config = dict(
    num_hidden_layers=8,
    hidden_size=256,
    n_experts=160,
    experts_per_token=8,
    d_expert=48,
    d_shared_expert=0,
    hidden_act='reglu',
    moe_layers=[0, 1, 2, 3, 4, 5, 6, 7],
    router_score='sigmoid',
    normalize_top_k=True,
    routed_scale=2.83,
    balance_loss=0.00507,
    balance_bias=False,
    init_std_router=0.026,
    lr_router=0.00222,
    vocab_size=16384,
    norm='rmsnorm',
    norm_eps=1e-05,
    tie_word_embeddings=False,
    optimizer='soap_variant',
    learning_rate=0.00289,
    beta1=0.95,
    beta2=0.99,
    batch_tokens=131072,
    max_seq_len=1024,
    train_tokens=1982000000,
    max_steps=15122,
    dataset='wikipedia_en',
)
Below are experts of layer 5 (counted from 0) of a mixture-of-experts language model. Rows are named gate (a neuron's input weights, with its number), up (a neuron's input weights, with its number) and show model dimensions 0-255. Each number is 500 + 40 x the weight over its row's rms, rounded and kept within 0 to 999. Numbers have three digits each.
Before each expert's rows: a language model's description of what the expert responds to; "mostly gets" lists some tokens that are sent to it at least half of the time. This comes from a sample of Wikipedia text that the model never trained on.

# expert 48
What it handles: The word the, alone or fused with a preposition, such as of the, in the, to the, The at sentence starts.
mostly gets: " in the", ", the", " the", "The", " of the", " The"
gate0:487474519523481506529472452448549544423519485593528521555522521489502534453478510434498473528465499562530494407588485516497506468501473435483426449552525546574427527526547518552547530475537444488412501494500541493451530507463470472478462514575583510456570505502533539544501475520466429527470530490564388422560561577523477550506501510490502587533478537530445503440522524505504521520497512506412523506503540431453484510416503491541556495428463499495429460467481509475548553499535524580568463460468527516499481446501471468457551508536566501498494496467452500461490434452491491471511466494552458463484505560457423466578442471506477514563440502434478493509488487501477467456434462453503557460511539520502492551506472503502428481508431499559477519442477485460515465510554501
up0:470453530581498463482521573585509490452499453492456450509504513539611476485465442543489498505464465563527450571523429482527484548487504442507527478502481539587510455470472531482477462485607427477527501514511462480429503532441568485477453535568471517407530500506550529509557464508508512575472475473502457503515512484529493515481465506466460502462493472481593565478521475554560555564502512525490431546535561475488545522479468508589566440468567452523616438523450505432478551511529518435444488480564509491439438473552452517509506470526485467517463478468539436511488485437534532544520451471554508475482493471502451476562601450443433446522536461469502447512487469480496513525536515475485489531501558473551566546519469441500547499539508489533493494476456560488511491508531511

# expert 51
What it handles: Words about money and deals, e.g. took, sold, pay, fund, million, unpaid, transfer, stake, in financial or business contexts.
mostly gets: " took", " sold", " take", " money", " fund", " offer"
gate0:470548470465540497493510518478534514460543506468562468487379519567557480551404516448503543428542566465530481555509527525505375478508506497503553422521484547509438510485552482506501527454440479490501518522516521571476520503503474454518554483457521437510511453415506564460512463573520543442452509485450592533421502545495476524517483454503484529421521434463400541506525580519503501554458433494436514543483500524461479422480524528486524433488519487519484493451490488516452423522494473511505468532520481517503494466517513475501552507493465506444496522562520498524487445508520537489467493499504485443498490449532573481579518551525514488531457486521564420515480481498486469461587481558535423489432509543430509532510505445483493565548500487553420514494498548445418473574456455
up0:521455541546525510557471509548501545462472498522477571492468505518569486503465427457510505509461450488481477519517417542407536499476497510500556475516516506431517531552498503528470555523483462510417497452476544499476508425469502549475509506485529516467449489496500541541524585547560495502513521489540514456519500475487478486418556518555431513475509512504526457516547536464495564513490485440485509459470448608548563550478488607514599476448499498444540499485420535491511451493471550553429466448532568482466453521542473540438513542514542461468493516404473459583517482568510475447516499520590562510493511572523514487482491458479547497514517424449523499564499527523498442540468501466474479499527528509514496544558491556458458469445504606538546484608479576544457548457499456

# expert 13
What it handles: The word "in" in all forms (in, In, ", in", "ed in", in the), including word pieces like Inquirer, infrared.
mostly gets: " In", " in", " In ", "In ", "ed in", "In"
gate0:517471455468535532464512450447537535584502470537555438472443509451515508505526443478490530507514527482462528430483559583541460454508479467462526500453475521512496529485484557486561446541533543533465420500499514459487472454472513459463494455527502544523539451520532473490453565562441525494496545526453482531429437459441561517506475486458437472436518489495511472483534467521468514527488528454438479489435516497552446534429519494542520461503508484444522553579505514447499452465431501507526571431484505450578481411554480506467453479419527507552518412571450551568543521512506489443519500436461486552564524462490564479461471479471522515505439516472478579536507546435542481488493449603566524522536495507458473468506511527507523559528555488374504518418466481475484509478516453
up0:495505505553639514473480448576543483476483575520451533504538490490487490513469465490450489411500459480513460423593541411488522576488492545523461448476503415514463570427530555466475496420532519479459524513484510512471485495498533499478452508527544426477459529461458470554516550483547487529436511453502508449488489513543465550458504504509511547450582497472527539447534482526537543460458513440514532633601447541365513545557532495513504527519521533521483551580496549490507536501441563510573509521513529547436523508507540515494528507475438535519528506480508463499512465454518475404538516524517485470508512439524537485527487509487535504540492536466520491519485476523495430531460581475464556524505512525487561499495466522558570496449478463530484549544469454509556487515572510

# expert 3
What it handles: Commas, semicolons, colons, table pipes, dashes and the words "of" and "and" that separate items, e.g. "Fürstenfeld, Austria", "Games; Totals".
mostly gets: " and", "|", " of", " |", ";", ","
gate0:477453512425509561567520433527459505525573496586481575488489445517474482525532527474532456543507497502517549459512489504462578469496469474486451490507474491509450556490469520478565486441480547505537539494473513542530431449553559490564492472499440520379513510420561498489498491571457480482546543525532572488491525458501488553492493505512531544512475541512495495490496457488452528547391564458488513509459504543512453533509533479520550490524510497519541495423469541513450515429394519486505466581412535505437503445462578575426538552483594501454535471486526551547424512491472491472528573484526492434524498556526505528518465492434458504576490504481513524457487473526448426446463471460468495532478486450488458488578583524455538487452524509470484463429536479477503492529473555
up0:477508463401463543541499456555507503547539505447557471423506454514463451440564540497485500507533552443532575563484444536489500437464451450480456491437533535596498503465414572443494497536452525542528553508543482574477456564449534510557462441498492462455541520492493469477454514494515490563521516492514572562437510439533453528552564500520547519485456484515431542508449466439519490554399534462443492514406480472543489528468529501423578494456484461495518445462400540446481568501435484536515461490476481530463498476410526522494540497435521492468479451501507503559473492525494504495524494493512431491511483500561544531452492470479507489481486496446503492471489512486471479499478516535443422560482552459487526473509568478517498471459478499383467532523486500443498582502500467

# expert 61
What it handles: Past-tense action verbs and linking words in event narratives, such as released, wrote, announced, took, lost, After, With.
mostly gets: " released", " wrote", " announced", " started", " took", "After"
gate1:444523557520459537526400494500480453536495464531491513561423544461494539546515558527495452545547496523524556518543542516501422472514501511469508539480511489571549494463571500542531451467464507454540514452462505477541485449495501470476472552403491482576531516537414455541410462475509475469495485495532492469517501410456526561485426398558459518478558534491509522544507492462571507553475566482440483486468455485522553451475469503498478464461473560508433529497459532513474507455543491499449485572545531540534530458518478497470493540453531543482476474543498547518515470482420446500539545489529481516452494459533453532436510474508454469440523450489423483514558518473558592480461558486476475434527530443551446481429431555565481483418535504405547486532527494479442505472455500
up1:487514474484568465563573452507475468527473480535518550435479574459482524554489422581497435499543525525505491418477462470483519492478549498518543451583440497504407561517562475471522487529469404533514568510538533501543509432507511513504531539536481523420542392544505434509490406386471502483480492516562470448481476524486548429463466530542567563434568519514481502507468431622480535468458489545541479487497475443458462509494488555465570452562508519501478452533562531493497529560488493487508527529545424533530456496504531542478501494510462521452436505515474489454452479447496482472526503554438480474506509512526530472531453532519458489483514529513479525480542593562471490510445540468548474458519548498493455487523481446554549512509472511568558522549479463546491497504499542

# expert 23
What it handles: Closing quotation marks, possessive 's, apostrophes, closing parentheses and table pipes ending a name or figure, as in Adam's, Paperboy", 81', and His.
mostly gets: " His", "',", ", his", "er's", " and his", "i's"
gate0:580500422498548489499498503507515511448542527448476522516537515469547456457539542527500563437449510505409524533454469477514538533536505474520483465488501563517425490536466482495514516458528477426509525510496492488570451477447492528521545511487451469516440573522468534486576558463528519524469527505454568481489472512462546494505466544497462532471471505454511538487475468391505529494562429553495513534572594476503430540485441573401489447512492498441523491475579460480430513473473551637514496514466524458473543502540532506544498443558446512503464481494535467514497518558454480510494513489439505534489486542564470513506561459521489460557485527508567460457451550489519514488545476569502577536443528532517537491533417527529551477533492454468504472410424488539493436512425423
up0:527503494473426497446598519578540494464489527504531475490539502579458517506520505528513520478506561509475465422526488527490574499506543500469552444456467526479553506509471530490569470425441513483548498552529454468576439530523515458487545404586540517553494528437526470477526519584536525530471482578461483505530472478467497463481508461501469488460482536405547420431435475483460504487501488522508492544476569500472439473484523542510530442435483484446483538536602518470444528493498518487568548500438456505553541505487520477543507536517516478538479519507502510473500512535434533525481451507451452450477485601508489468453494532530396474533533565465436499550448426504536533492508500444533514546504478474405556528438454498444556493565490609515514491495463498470534536517445461

# expert 1
What it handles: Structural tokens in infoboxes, tables and stub headers, such as =, |, closing parentheses, "Species of", "in the family", -idae.
mostly gets: " inter", "Species of", " =", ") =", "American", " is a species of"
gate0:470522539558507493495494559567522508516470465599603457369506467486541548475433543533442550491431500453471471556513538417532577532514459479533520457476504492486478539538487520490528498429441498529530533463559497475518485551472505483469527485515495448487504496453495439448464546472514481394431528571505533490480470512510538554534537433491495464522474512503515498446431552458495442527536454471472516552491555492531443525552524423528498419483494522494462485460482534508499497519492506454443459511519517404493511432583487454508538513501480505501484521511486462465479426492605487520483508507442543467570488548512470509500515470471473491593497528522523452504530552522433536550482599417480501543549596492462493478525529510494551495518493547500474501517512491435409404492497512
up0:511483568486525472457509501502507510492395422449440429491471498534457456547444512449511537493513529481484592504514559466497482529439461483484465486552485545562543556450527505434514538504556447489438449474478448466558496553532479505501485514504488511452519501507502617535494426458526473524506514420507508573479502470447447530491527441515536525569525507529509522565541524431562544545572501462495500496546502542484528553558402525510535503532579561462488483474480451480546519506517537545568431484479450528463476480493511423483470624504564555493526464620532498435446497523436518528515476474499516431501505458468504496534496532528535506534479513430574502472565535497493499499568515536508487473530480511519498518580538508525528604501430507520507534554509508517527524503493430